From a checkpoint of a small mixture-of-experts model trained on Wikipedia.
Experts: 4 picks a token, a sigmoid router.
Training: a variant of SOAP for the experts, 214M tokens, 6522 steps.
Below are experts of layer 7 (counted from 0) of a mixture-of-experts language model. Rows are named router (the router's row for the expert), up (a neuron's input weights, with its number) and show model dimensions 0-127. Each number is 50 + 12 x the weight over its row's rms, rounded and kept within 0 to 99.
After each expert's rows: "comes after" lists some tokens at least twice as common just before its tokens as in all text; "mostly gets" lists some tokens that are sent to it at least half of the time. This comes from a sample of Wikipedia text that the model never trained on. Tokens count by the router's weight.

# expert 13
router:38 35 48 65 56 40 48 64 47 34 69 65 37 57 41 38 55 45 47 66 59 38 37 46 57 66 66 32 45 40 73 70 60 49 64 52 63 64 44 67 67 59 41 51 39 56 50 56 39 68 31 61 65 61 67 68 49 49 63 42 57 44 65 49 66 66 55 44 67 64 43 62 65 43 50 60 34 59 48 63 34 39 28 40 49 49 60 57 67 37 66 32 65 51 64 55 66 57 33 66 40 64 37 37 67 46 36 44 35 45 38 59 36 52 35 32 49 58 58 68 53 46 64 69 58 61 38 35
up1:34 54 39 47 46 41 55 43 46 41 52 50 38 52 33 54 62 47 34 59 36 61 44 55 35 45 64 69 47 39 57 48 28 45 53 62 74 44 43 24 67 51 68 77 43 59 65 39 52 72 54 38 33 44 42 49 47 56 20 53 32 29 58 60 47 52 41 50 58 46 68 63 51 56 48 67 53 50 59 57 52 41 51 48 60 54 38 57 50 59 63 70 34 41 48 42 50 68 33 38 49 26 53 50 83 40 61 32 65 30 55 61 57 45 54 53 34 52 75 27 46 56 28 37 52 46 42 53
up2:51 47 83 51 43 45 44 57 53 43 61 60 26 51 60 60 59 42 72 45 58 47 41 51 36 43 61 48 51 37 67 37 33 53 71 48 47 34 52 51 55 40 75 62 59 44 32 52 57 51 49 49 36 42 46 49 53 34 43 61 14 33 45 44 55 57 51 68 53 56 54 57 45 69 62 23 51 21 34 36 46 63 70 30 64 49 46 29 40 35 41 44 47 60 55 31 49 34 69 46 44 55 51 40 45 40 80 47 40 39 58 32 38 49 47 48 49 55 56 43 34 36 24 54 43 45 43 53
up3:32 40 46 32 58 39 47 42 42 39 34 68 80 43 66 43 58 54 30 51 42 47 53 56 61 55 53 53 55 59 71 52 46 49 45 47 57 23 62 45 30 65 28 29 69 72 41 41 44 49 52 69 47 28 33 41 33 65 48 57 31 49 63 21 55 67 46 50 47 40 32 51 54 67 60 72 37 38 62 49 50 32 52 58 72 60 61 60 50 47 40 50 58 73 62 39 60 36 53 60 58 47 50 34 58 65 53 56 62 46 49 57 57 48 47 43 78 46 61 55 63 43 46 33 59 52 60 46
up4:45 46 60 51 55 40 18 28 49 55 49 53 44 49 44 31 63 42 45 46 38 51 53 61 61 34 49 37 45 48 48 42 58 49 41 50 29 53 47 58 33 32 45 55 55 54 53 32 58 70 56 53 58 28 49 47 37 76 37 47 40 23 39 57 42 43 55 34 65 37 54 56 34 58 46 22 44 52 49 56 30 44 55 31 60 34 45 45 37 49 29 58 60 73 75 37 49 61 71 76 58 52 37 55 45 34 35 59 38 38 51 50 57 69 43 54 47 53 56 53 17 53 49 47 41 55 44 73
up5:61 56 55 36 48 58 39 58 75 46 30 45 63 60 60 38 41 49 57 39 42 39 42 53 62 54 39 45 70 53 50 66 09 40 32 52 49 22 47 54 56 50 56 55 55 59 57 42 31 46 53 64 25 74 39 48 30 35 55 49 44 37 65 72 47 46 72 44 55 45 58 58 55 55 46 64 57 42 65 57 40 60 29 49 57 40 37 52 43 68 61 51 46 48 59 45 51 45 61 39 37 54 35 61 50 51 82 46 58 68 42 52 38 47 36 23 41 53 73 51 28 49 45 34 65 53 56 56
comes after: " |", " and", " the", "d", " first", " by"
mostly gets: "athlete", " coach", " director", " Swing", " owner", " manager"

# expert 86
router:44 36 59 69 56 42 41 67 44 32 68 62 40 57 36 31 49 45 32 59 60 34 43 39 57 66 67 37 46 39 53 66 60 47 61 51 58 62 36 69 65 60 36 53 36 62 63 47 26 56 36 59 58 62 62 67 48 41 61 28 56 40 64 50 63 64 61 47 55 61 27 51 64 35 39 60 40 65 52 70 35 38 39 45 40 55 59 54 57 45 57 37 58 43 64 48 61 65 40 67 40 61 35 26 63 44 39 22 38 36 34 62 41 51 41 39 43 45 51 58 58 30 57 62 48 69 42 41
up1:74 69 73 65 64 53 46 77 23 34 48 46 41 24 31 60 48 51 48 50 80 37 59 46 53 44 58 40 57 45 45 39 36 61 59 54 36 41 39 57 29 42 35 57 57 50 34 77 50 67 52 41 59 45 47 55 64 48 23 68 59 62 57 63 75 36 37 53 46 41 59 57 37 60 43 41 31 42 38 53 35 59 63 37 53 71 44 35 67 46 58 54 66 64 42 57 39 44 48 56 57 43 55 60 43 60 43 37 56 51 57 50 42 32 37 51 38 59 54 39 33 44 63 57 47 36 40 48
up2:63 48 65 61 36 49 59 25 44 39 66 31 41 44 35 52 70 76 44 46 51 30 53 35 51 51 68 74 50 62 57 48 49 51 65 43 56 58 31 48 54 27 28 56 51 39 51 44 49 40 65 52 47 67 51 50 48 57 43 35 53 43 51 39 32 38 49 45 43 58 63 38 34 29 38 70 76 57 48 75 41 42 62 42 79 52 40 40 36 50 35 34 36 54 30 55 39 30 59 56 58 58 49 40 36 48 68 52 49 33 67 67 63 45 48 65 51 44 39 33 53 62 47 66 50 36 43 45
up3:53 47 65 43 50 63 57 51 54 34 48 47 39 33 60 52 63 73 72 38 58 39 72 40 23 41 61 50 66 49 30 57 30 53 39 47 30 73 34 42 54 59 36 67 43 45 47 58 42 82 71 68 57 79 76 56 62 65 46 48 41 44 60 43 44 44 39 63 60 47 61 48 39 60 39 47 55 49 45 33 54 56 54 32 39 46 34 30 50 50 49 60 46 53 56 53 53 50 59 50 56 46 66 58 44 56 45 27 48 56 36 75 60 58 30 41 28 50 64 41 61 41 57 50 55 36 67 57
up4:65 48 66 60 62 48 46 63 41 36 46 34 62 54 41 74 63 50 45 55 62 52 57 56 37 58 48 54 50 53 41 46 36 28 39 46 53 59 39 51 51 18 51 38 63 36 80 52 44 46 62 49 37 52 64 39 80 55 42 40 42 44 57 59 36 33 73 40 76 46 53 40 31 56 41 56 50 69 56 72 48 44 60 53 43 19 42 47 43 68 38 65 65 32 65 44 52 52 56 59 57 52 50 56 41 46 52 30 55 42 45 64 80 58 36 66 31 54 41 47 46 45 58 43 26 56 44 51
up5:27 44 59 63 73 80 66 58 59 44 46 59 63 45 56 64 44 40 60 54 54 41 64 57 52 27 61 49 34 55 27 44 62 67 48 57 49 42 42 46 34 52 38 35 34 81 55 50 37 41 61 51 44 42 75 43 45 43 63 50 66 65 41 50 53 44 46 42 57 36 28 29 60 52 64 32 72 44 62 48 72 37 76 53 53 53 52 53 57 58 49 30 45 35 34 37 31 36 46 38 61 53 49 36 58 54 50 46 51 53 57 56 62 59 44 51 42 66 35 56 52 19 60 63 41 58 38 54
comes after: "\n", " the", " a", "-", "|", " May"
mostly gets: "Re", " sub", " Ar", " Che", " Sha", " Ku"

# expert 107
router:42 35 55 65 58 46 43 68 45 32 67 58 39 60 39 39 50 45 50 52 60 48 45 39 60 68 66 31 54 36 57 65 58 47 63 58 56 65 35 62 67 60 36 55 39 48 56 58 39 69 33 54 55 66 66 66 46 39 63 44 62 49 65 52 65 67 63 53 56 64 44 64 69 43 45 65 38 65 53 64 27 43 34 44 45 52 71 56 60 39 66 33 64 49 68 57 63 68 36 63 34 67 40 35 62 43 32 40 37 44 37 60 34 46 35 31 38 52 62 61 62 53 63 66 61 62 43 38
up1:63 83 50 39 67 71 43 47 41 30 65 46 46 48 45 57 52 52 71 49 46 56 49 51 58 54 53 48 54 62 42 47 46 50 66 66 46 44 48 43 47 63 43 50 62 38 67 30 60 72 42 62 53 56 43 60 31 55 46 15 49 46 36 67 30 36 60 55 54 41 43 34 59 71 49 38 41 66 43 65 26 49 53 37 65 45 57 53 40 37 42 44 33 34 20 71 50 61 42 57 47 40 60 54 34 86 49 49 48 46 45 48 64 39 32 67 46 39 50 45 43 52 36 58 51 59 60 35
up2:49 63 65 67 68 45 41 56 37 54 60 60 75 41 37 52 55 49 48 37 35 71 65 37 34 48 30 48 59 58 48 59 31 43 40 59 54 36 36 55 60 68 54 62 41 43 44 51 59 76 44 49 35 61 68 49 41 38 53 58 36 49 59 40 38 34 54 56 58 22 64 40 47 51 70 40 62 29 65 23 33 45 41 46 71 54 46 50 41 48 54 36 74 47 56 54 55 47 42 43 73 58 43 40 38 34 62 64 51 62 44 54 47 36 45 31 47 66 53 38 37 67 29 43 69 44 34 46
up3:50 72 38 61 60 35 72 25 36 40 45 62 48 55 53 37 49 53 56 38 39 58 72 17 59 58 58 43 76 62 49 53 47 59 36 61 22 68 42 51 59 51 50 66 43 48 41 33 62 87 61 41 32 48 45 41 58 39 49 43 43 42 40 39 49 52 36 52 49 43 58 57 67 56 42 30 35 29 47 36 50 72 30 61 56 71 56 24 51 59 51 61 53 51 44 46 42 59 53 70 66 53 57 55 39 43 53 55 42 42 46 58 57 60 48 57 42 48 16 50 51 54 41 42 60 55 60 53
up4:49 54 30 60 54 46 36 31 68 67 54 39 60 48 46 49 30 52 55 36 63 73 52 50 58 55 35 55 34 53 55 58 53 45 43 49 50 55 38 46 47 50 25 37 45 16 47 55 54 42 59 54 39 49 65 46 42 31 48 56 45 52 60 84 37 30 25 54 32 37 59 30 64 52 49 25 55 64 58 47 53 52 63 52 59 71 49 37 38 50 39 30 65 49 52 64 58 45 44 39 53 43 30 51 36 36 35 23 39 50 73 51 31 54 53 37 53 49 48 42 27 55 59 52 66 37 40 37
up5:40 47 42 19 46 53 60 56 43 36 45 48 54 63 31 50 58 56 59 32 42 41 72 47 50 53 63 45 45 44 60 45 64 57 45 55 38 47 51 36 36 67 48 56 40 28 49 68 48 60 63 36 34 53 56 43 56 31 46 43 44 76 40 52 53 64 39 56 47 42 52 44 41 63 70 49 60 54 64 36 33 52 50 55 46 37 59 11 37 49 49 34 66 45 33 56 67 40 49 44 49 48 48 52 29 67 60 23 38 54 34 44 53 67 43 70 34 38 57 30 47 54 47 13 42 54 54 32
comes after: "s", " S", " In", " Al", " Sa", "t"
mostly gets: "word", " Bri", "habi", "kin", "fre", " Shu"

# expert 100
router:40 35 54 66 57 46 48 66 42 39 66 68 42 61 41 37 47 41 49 65 64 38 39 42 56 64 66 34 55 41 60 60 57 53 62 59 59 65 43 68 69 60 48 49 37 59 56 50 40 59 36 54 74 65 64 68 50 45 68 39 67 44 66 58 67 65 56 47 59 65 40 60 66 33 40 69 35 63 49 61 30 36 37 40 38 52 57 59 68 37 59 32 69 48 65 61 60 67 35 70 34 65 38 36 57 49 34 37 33 40 37 57 37 40 42 37 50 56 58 64 63 47 63 64 58 58 43 37
up1:41 63 57 58 55 56 56 50 67 21 46 65 44 54 49 71 50 62 55 33 62 44 37 37 45 25 47 63 58 40 47 52 73 52 43 45 40 54 54 60 41 56 48 39 46 39 66 65 51 57 60 32 56 53 26 38 59 42 38 51 37 41 75 42 56 32 52 27 59 73 31 43 46 47 29 38 53 47 67 55 68 35 54 35 45 40 46 43 59 30 61 35 50 56 47 55 34 70 58 40 50 49 62 41 54 33 45 43 66 30 69 54 40 69 62 62 50 58 59 71 32 72 40 69 43 51 57 58
up2:41 45 80 61 51 43 62 36 53 52 53 71 39 49 50 43 51 49 43 53 44 54 48 63 66 66 44 64 59 92 60 54 43 43 51 61 42 34 47 56 77 34 57 40 49 54 62 37 71 62 58 44 60 39 44 72 59 44 40 70 50 75 65 59 45 51 64 42 51 51 42 58 58 39 42 33 71 43 22 55 47 65 73 53 64 46 35 57 54 48 36 60 53 58 54 41 42 31 60 58 53 39 23 48 30 54 33 48 57 52 51 42 38 41 38 54 35 44 43 45 48 58 47 25 32 41 56 61
up3:34 43 52 62 48 51 37 37 68 50 52 62 48 24 71 54 37 46 52 45 32 54 40 55 33 43 50 39 47 63 50 36 45 46 47 65 52 33 50 33 51 67 55 65 50 34 56 71 44 25 50 54 26 66 43 63 67 41 41 37 48 42 42 34 49 46 43 45 52 46 75 47 54 54 44 73 57 66 56 49 46 39 66 37 61 51 44 61 70 54 39 64 52 59 62 49 44 52 63 62 46 35 59 38 48 48 36 33 74 30 64 54 62 57 67 51 60 56 85 44 52 75 47 40 68 62 69 62
up4:58 63 53 50 74 64 51 64 59 63 20 39 64 43 42 33 60 64 64 60 55 48 43 49 54 47 60 67 45 40 67 68 41 52 45 57 34 50 41 72 52 35 46 46 36 61 44 54 50 33 59 56 68 54 58 63 57 75 35 37 59 68 50 66 69 62 51 57 56 21 60 72 49 62 48 74 47 40 53 37 55 58 62 63 60 34 38 59 70 43 62 40 52 45 51 42 37 34 54 70 72 40 37 54 37 35 35 62 44 34 62 37 56 60 60 46 33 59 50 47 65 32 49 41 59 41 52 51
up5:67 50 41 58 52 47 49 55 42 51 37 51 72 46 49 77 38 44 47 46 62 39 46 39 56 51 66 64 45 57 46 32 56 75 43 52 50 46 42 63 43 35 66 29 43 35 49 42 66 12 58 58 34 52 64 48 49 62 40 43 57 52 70 34 69 46 56 64 56 50 64 35 65 46 41 79 54 26 45 53 53 42 49 54 66 64 47 55 59 49 52 49 55 51 41 58 54 64 43 33 41 43 37 39 55 54 54 30 50 21 56 50 78 67 20 60 52 39 39 62 44 70 51 47 55 50 65 65
comes after: " the", "\n", ".", "-", " The", "=="
mostly gets: "Follow", "According", " Ag", " Ar", " Ad", "El"

# expert 88
router:29 38 44 64 56 42 43 59 29 45 62 64 33 57 46 41 41 33 51 61 51 44 30 36 62 60 62 36 48 36 65 60 62 50 57 58 58 63 44 65 65 57 41 63 42 50 51 46 44 65 35 63 65 63 66 61 37 40 66 36 67 47 66 58 64 66 63 40 60 64 43 73 61 34 48 61 37 59 39 63 36 37 33 35 43 48 61 67 63 32 65 37 57 55 65 59 65 67 34 68 30 64 43 42 55 50 36 37 37 42 35 56 36 47 41 38 38 50 51 66 66 45 65 62 55 54 48 33
up1:49 74 49 63 41 58 32 41 41 59 58 43 42 48 69 37 51 34 60 50 40 57 73 32 22 54 52 63 57 50 42 46 43 60 60 60 44 45 34 58 44 27 46 63 58 54 23 68 50 55 38 41 70 52 49 00 50 49 59 51 46 42 55 63 32 40 37 50 27 36 63 67 60 49 36 32 64 54 58 37 43 63 50 48 54 54 45 60 40 49 62 44 30 44 50 29 50 55 49 49 47 59 48 51 51 51 44 36 65 39 51 53 45 81 39 55 48 59 65 32 46 36 61 39 53 50 70 45
up2:38 57 60 52 55 34 41 51 61 60 54 33 65 51 20 46 52 49 45 60 34 44 35 60 36 48 54 47 56 38 42 58 52 45 58 66 38 53 70 36 39 50 62 45 74 65 50 59 49 55 60 57 47 41 09 45 52 62 63 42 40 44 78 53 58 57 48 64 36 50 42 70 53 45 45 35 57 38 31 43 54 62 45 45 50 79 75 43 64 37 28 33 56 55 49 48 39 42 46 42 63 48 48 44 38 46 45 40 64 39 62 42 67 66 68 58 32 49 34 52 31 69 62 54 53 44 71 35
up3:42 59 67 60 50 50 50 34 41 46 25 60 36 48 60 72 44 63 50 50 41 58 43 46 65 57 49 55 42 38 33 61 53 56 60 46 48 18 38 45 52 59 22 66 56 76 57 54 49 47 36 63 63 42 35 38 59 21 48 38 51 51 57 39 43 60 50 57 37 41 31 41 44 56 41 30 57 56 42 27 54 61 64 31 41 59 50 55 40 23 51 47 51 48 47 59 67 41 33 56 57 47 25 55 42 51 66 33 71 51 40 36 52 70 56 71 57 56 69 52 48 53 32 28 44 46 55 64
up4:67 60 35 45 54 47 65 39 43 38 61 66 55 55 46 66 54 51 59 45 41 39 49 51 76 42 36 43 54 53 42 66 41 69 50 52 39 54 63 57 47 25 71 36 58 56 50 66 59 38 58 58 87 56 65 63 26 39 43 41 56 62 57 35 38 57 74 50 69 54 38 41 68 43 57 51 41 46 38 61 44 63 55 34 53 54 31 26 35 32 42 28 60 64 39 55 37 55 39 68 68 50 61 37 40 44 74 57 48 57 23 46 55 40 56 64 46 61 42 49 42 54 57 58 50 43 33 50
up5:49 59 42 58 34 74 48 33 53 55 28 57 57 29 58 49 37 44 46 48 69 42 48 45 73 37 45 60 38 39 51 29 53 47 57 38 57 42 71 41 55 26 60 61 67 48 36 44 34 53 50 58 62 70 47 51 36 64 48 46 35 56 33 54 24 69 47 49 42 42 30 56 48 53 55 54 53 47 39 58 44 53 57 71 42 23 57 56 38 34 35 57 21 50 65 53 35 59 63 47 49 51 81 46 34 45 46 53 51 58 48 64 43 21 51 50 41 48 55 39 47 69 50 40 45 33 38 74
comes after: "\n", " in", " at", "1", " to", " during"
mostly gets: "Area", " median", "Personal"

# expert 112
router:37 34 48 65 63 44 48 68 43 18 68 55 37 61 41 42 46 42 46 63 61 50 38 33 56 68 64 34 46 34 50 58 55 49 62 54 53 66 42 56 67 59 46 54 34 59 61 53 31 59 32 67 67 68 69 68 51 36 64 41 59 42 60 54 63 68 57 50 51 69 40 58 68 47 47 60 40 60 48 63 36 44 40 47 43 49 56 71 64 33 58 41 55 48 65 59 65 60 32 64 46 72 44 29 59 42 32 46 39 46 35 60 37 42 32 36 39 56 59 62 55 40 64 67 49 62 40 29
up1:51 63 59 44 57 34 63 47 47 35 35 44 49 42 29 49 54 41 48 71 42 45 43 38 37 45 46 68 76 48 31 42 61 45 38 55 36 63 67 56 50 58 62 44 31 44 41 42 54 77 45 66 66 31 59 41 49 43 44 30 69 35 69 27 56 37 48 61 38 37 55 25 43 57 42 37 80 52 47 63 43 38 63 72 43 46 57 50 44 67 40 56 27 52 46 48 51 33 49 41 39 50 75 27 49 47 52 42 41 50 52 57 53 41 53 55 52 61 61 46 29 64 45 42 53 57 36 22
up2:19 48 49 49 42 58 68 50 48 64 44 50 77 46 20 44 51 41 35 41 46 43 72 71 62 54 49 56 29 45 47 31 54 61 55 29 54 45 54 43 50 44 41 51 60 51 51 55 63 54 56 62 63 58 44 41 46 55 41 48 35 75 50 44 38 58 41 59 35 35 78 39 55 62 33 52 50 41 46 46 71 46 56 67 39 39 56 47 49 34 35 34 47 57 38 33 39 50 65 42 44 53 55 23 29 75 32 47 71 49 50 47 37 40 42 37 55 40 48 41 42 33 58 45 23 56 47 28
up3:31 54 40 36 46 47 59 50 81 42 47 18 63 57 42 56 44 41 58 41 36 65 49 65 50 65 37 66 74 55 61 56 24 32 36 50 46 68 41 45 58 41 59 71 31 48 54 52 51 48 47 72 56 31 57 35 46 34 53 52 51 45 50 43 29 38 45 51 46 60 40 52 69 56 71 37 73 45 61 33 68 49 66 37 55 65 49 49 47 52 43 41 53 53 70 41 70 33 32 48 49 34 58 28 59 44 58 51 49 49 37 31 45 53 30 54 41 61 45 61 46 31 42 53 68 59 46 55
up4:54 53 28 38 64 44 57 61 22 57 53 48 45 40 28 58 54 53 56 55 49 60 40 55 50 29 48 44 28 29 57 43 33 68 58 50 38 47 33 46 47 38 63 58 48 68 40 45 69 44 60 64 55 38 35 68 47 51 44 60 57 45 39 44 42 39 43 64 52 43 54 56 70 54 55 35 32 67 37 41 50 62 87 38 32 48 61 49 40 74 60 66 33 48 58 48 43 49 47 56 73 73 62 56 56 62 41 49 63 46 56 48 55 48 42 42 42 48 71 75 45 50 40 45 35 33 52 79
up5:56 58 46 56 54 71 48 37 52 44 35 37 77 55 37 57 51 18 49 49 42 56 50 52 69 65 44 55 20 23 64 43 40 42 38 32 48 56 42 35 48 36 62 70 51 60 46 48 53 30 71 65 56 65 77 65 66 45 67 39 56 56 45 31 66 35 40 53 64 58 31 50 45 68 42 42 60 51 51 54 66 49 53 42 42 47 27 46 49 37 31 61 61 48 40 61 54 42 61 37 53 47 43 49 46 52 35 50 56 45 30 50 43 26 51 56 40 64 40 36 43 51 63 33 41 41 53 30
comes after: " ", "9", "1", " (", " re", "8"
mostly gets: "qu", "colon", " comp", " Animali", "tri", "curr"

# expert 91
router:38 34 52 66 58 45 44 70 50 32 68 56 35 53 39 36 56 47 52 65 61 39 31 33 61 65 65 34 49 39 53 57 59 46 64 53 60 65 38 67 63 67 44 51 42 65 57 49 33 56 34 57 72 65 64 67 48 42 61 33 62 44 58 55 69 65 66 45 57 64 32 62 70 36 40 63 40 62 54 64 32 42 37 47 36 55 57 57 64 43 63 38 60 43 66 56 59 63 39 67 33 66 47 31 63 46 38 32 30 44 40 59 39 47 37 38 43 48 56 63 60 39 61 65 53 62 33 41
up1:33 57 47 52 56 34 67 67 56 62 33 06 54 47 61 32 41 54 33 59 57 36 53 52 43 61 55 40 49 63 26 40 49 34 44 60 39 53 48 54 41 47 34 33 61 86 62 55 37 62 42 47 49 38 50 41 68 49 45 45 50 49 54 48 39 38 52 59 46 62 48 53 37 61 48 33 50 37 48 43 68 65 41 55 51 36 27 44 46 62 48 72 34 78 58 54 42 71 40 59 55 48 62 71 44 69 63 61 44 35 40 39 59 49 38 76 49 32 51 57 52 41 47 39 57 40 47 51
up2:56 46 57 47 38 53 56 73 53 60 47 67 54 41 56 53 72 81 34 46 52 49 39 36 31 45 49 57 43 45 54 59 24 45 30 55 39 68 41 47 40 55 48 35 55 42 54 50 46 59 49 50 39 29 32 44 46 52 49 55 52 44 54 70 47 48 42 49 55 42 53 56 49 78 54 48 58 61 59 49 66 55 69 72 58 40 20 45 49 60 52 82 66 40 45 44 58 56 35 43 44 59 47 46 36 61 48 48 51 59 75 76 65 58 39 62 50 66 67 38 42 51 14 58 64 34 43 70
up3:49 43 63 61 42 32 48 41 46 28 61 44 41 56 30 56 64 49 58 51 70 47 38 38 42 40 26 34 45 42 37 53 69 59 44 45 52 43 52 34 46 51 73 48 62 58 39 54 19 53 75 72 54 49 16 47 57 24 68 29 41 48 44 39 40 34 59 37 50 52 39 60 40 54 47 27 58 52 68 24 49 44 58 58 50 41 40 51 26 41 42 59 51 34 44 74 62 32 63 57 45 54 56 52 48 41 55 59 56 56 51 50 55 42 66 70 51 46 73 42 55 56 58 32 42 56 53 50
up4:55 35 24 47 60 65 54 50 23 57 37 55 32 43 50 54 80 59 44 37 50 60 58 64 54 46 51 29 47 39 52 60 70 58 43 39 32 59 44 48 48 35 61 50 54 57 47 66 24 53 72 65 63 29 42 47 54 58 48 29 48 50 44 66 46 36 46 38 56 52 70 54 47 32 65 43 56 46 45 41 51 40 31 62 44 56 57 45 41 62 54 59 47 49 57 58 30 45 36 43 75 45 54 25 45 53 56 58 50 40 61 59 54 50 63 51 34 48 64 71 43 54 37 16 51 33 31 73
up5:47 47 57 43 38 70 41 41 45 38 48 46 62 35 44 75 58 55 69 70 59 65 57 59 59 31 45 53 72 59 38 51 28 73 58 37 74 66 59 55 52 54 59 48 40 58 51 31 53 45 59 50 41 27 52 53 62 44 46 19 48 49 63 47 41 64 46 46 55 78 17 46 51 71 32 54 62 29 63 43 40 50 42 60 55 32 48 60 17 56 54 40 45 58 39 30 59 47 41 55 51 49 53 54 35 50 67 48 55 32 57 46 59 49 47 73 39 70 49 48 52 39 48 48 54 40 37 42
comes after: " a", " the", " and", " of", " re", ")"
mostly gets: " re", "De", " pre", " sub", "Re", " co"

# expert 54
router:37 36 50 66 65 38 36 62 39 44 62 59 34 61 44 35 44 39 52 63 56 48 32 32 64 63 63 36 46 33 60 59 65 54 62 58 58 65 37 62 64 57 33 62 37 55 51 51 42 64 32 64 63 65 66 61 40 37 65 28 64 43 61 59 64 70 60 45 60 67 37 66 63 33 43 60 34 61 46 66 40 38 37 39 40 53 62 58 64 32 64 37 60 49 65 55 60 61 37 63 35 64 44 39 63 44 35 40 38 38 36 54 37 41 36 39 41 50 57 66 63 36 66 60 53 57 42 38
up1:53 57 48 63 51 51 42 57 69 71 68 37 35 36 52 45 57 45 31 56 39 46 63 39 39 55 59 52 56 46 46 32 52 46 52 34 62 74 55 53 51 53 44 34 46 50 36 54 64 28 61 40 53 48 39 68 57 48 55 36 57 37 59 52 48 31 50 38 46 62 70 57 43 49 40 50 55 43 39 34 71 58 54 31 42 43 48 50 43 54 52 55 40 19 41 19 42 31 34 48 43 51 55 62 28 49 65 38 62 54 93 39 52 49 42 55 56 37 64 68 67 59 37 70 47 68 68 37
up2:59 61 19 49 64 64 17 38 62 71 44 56 45 61 38 60 42 42 44 48 63 42 66 72 51 37 63 51 44 64 62 49 60 53 34 49 60 46 61 44 54 60 32 46 64 61 62 36 45 37 64 60 37 36 51 67 46 43 59 38 38 61 50 38 73 52 43 50 26 48 43 68 65 84 54 58 65 65 44 47 46 28 73 40 38 43 51 64 58 41 43 40 49 48 59 47 49 51 66 74 49 40 62 50 28 52 37 38 40 68 54 42 57 49 56 44 38 36 40 52 51 63 52 40 66 39 38 44
up3:64 50 34 78 31 54 53 63 60 54 52 49 65 48 55 44 39 64 67 42 61 40 45 48 48 67 52 71 62 55 58 65 39 41 45 37 46 55 31 23 47 35 32 46 37 54 58 47 63 53 39 68 39 45 55 46 40 33 66 61 34 56 36 48 57 40 33 34 61 44 60 46 37 61 55 59 50 40 79 59 58 54 42 63 41 58 49 42 42 40 44 49 61 41 29 63 41 45 55 60 39 32 29 33 33 52 63 33 46 38 77 81 61 61 48 57 45 52 57 34 43 44 39 55 24 63 40 53
up4:27 66 40 61 59 61 42 42 54 56 69 57 40 50 56 28 57 71 49 58 38 57 62 64 33 46 28 40 68 67 59 38 57 55 43 42 46 48 58 87 35 41 45 57 53 68 53 57 51 51 42 47 66 37 42 50 60 51 48 58 43 49 44 56 44 69 69 45 39 39 39 58 24 54 51 65 62 45 38 35 48 59 45 54 70 46 50 28 46 48 46 29 60 44 45 31 41 64 46 47 81 35 55 55 58 41 54 46 53 88 44 39 59 42 40 45 45 59 44 47 36 45 56 32 28 59 46 64
up5:44 65 70 59 78 65 17 38 60 66 55 53 54 35 52 46 50 50 46 31 39 54 51 69 38 40 47 53 47 46 53 50 52 48 44 58 24 42 47 53 40 41 31 46 32 56 21 55 53 44 53 46 34 64 15 44 22 37 52 47 51 59 60 57 55 50 58 49 53 34 75 69 58 42 68 52 46 36 47 52 25 42 62 51 32 38 48 53 52 40 46 40 45 69 37 46 28 63 57 61 58 55 66 40 48 54 33 59 43 44 54 58 45 39 67 52 39 51 41 72 50 45 59 34 40 35 40 60
comes after: "\n", ",", "1", "0", "2", ")"
mostly gets: "Personal", "Notable", " currently", " Running"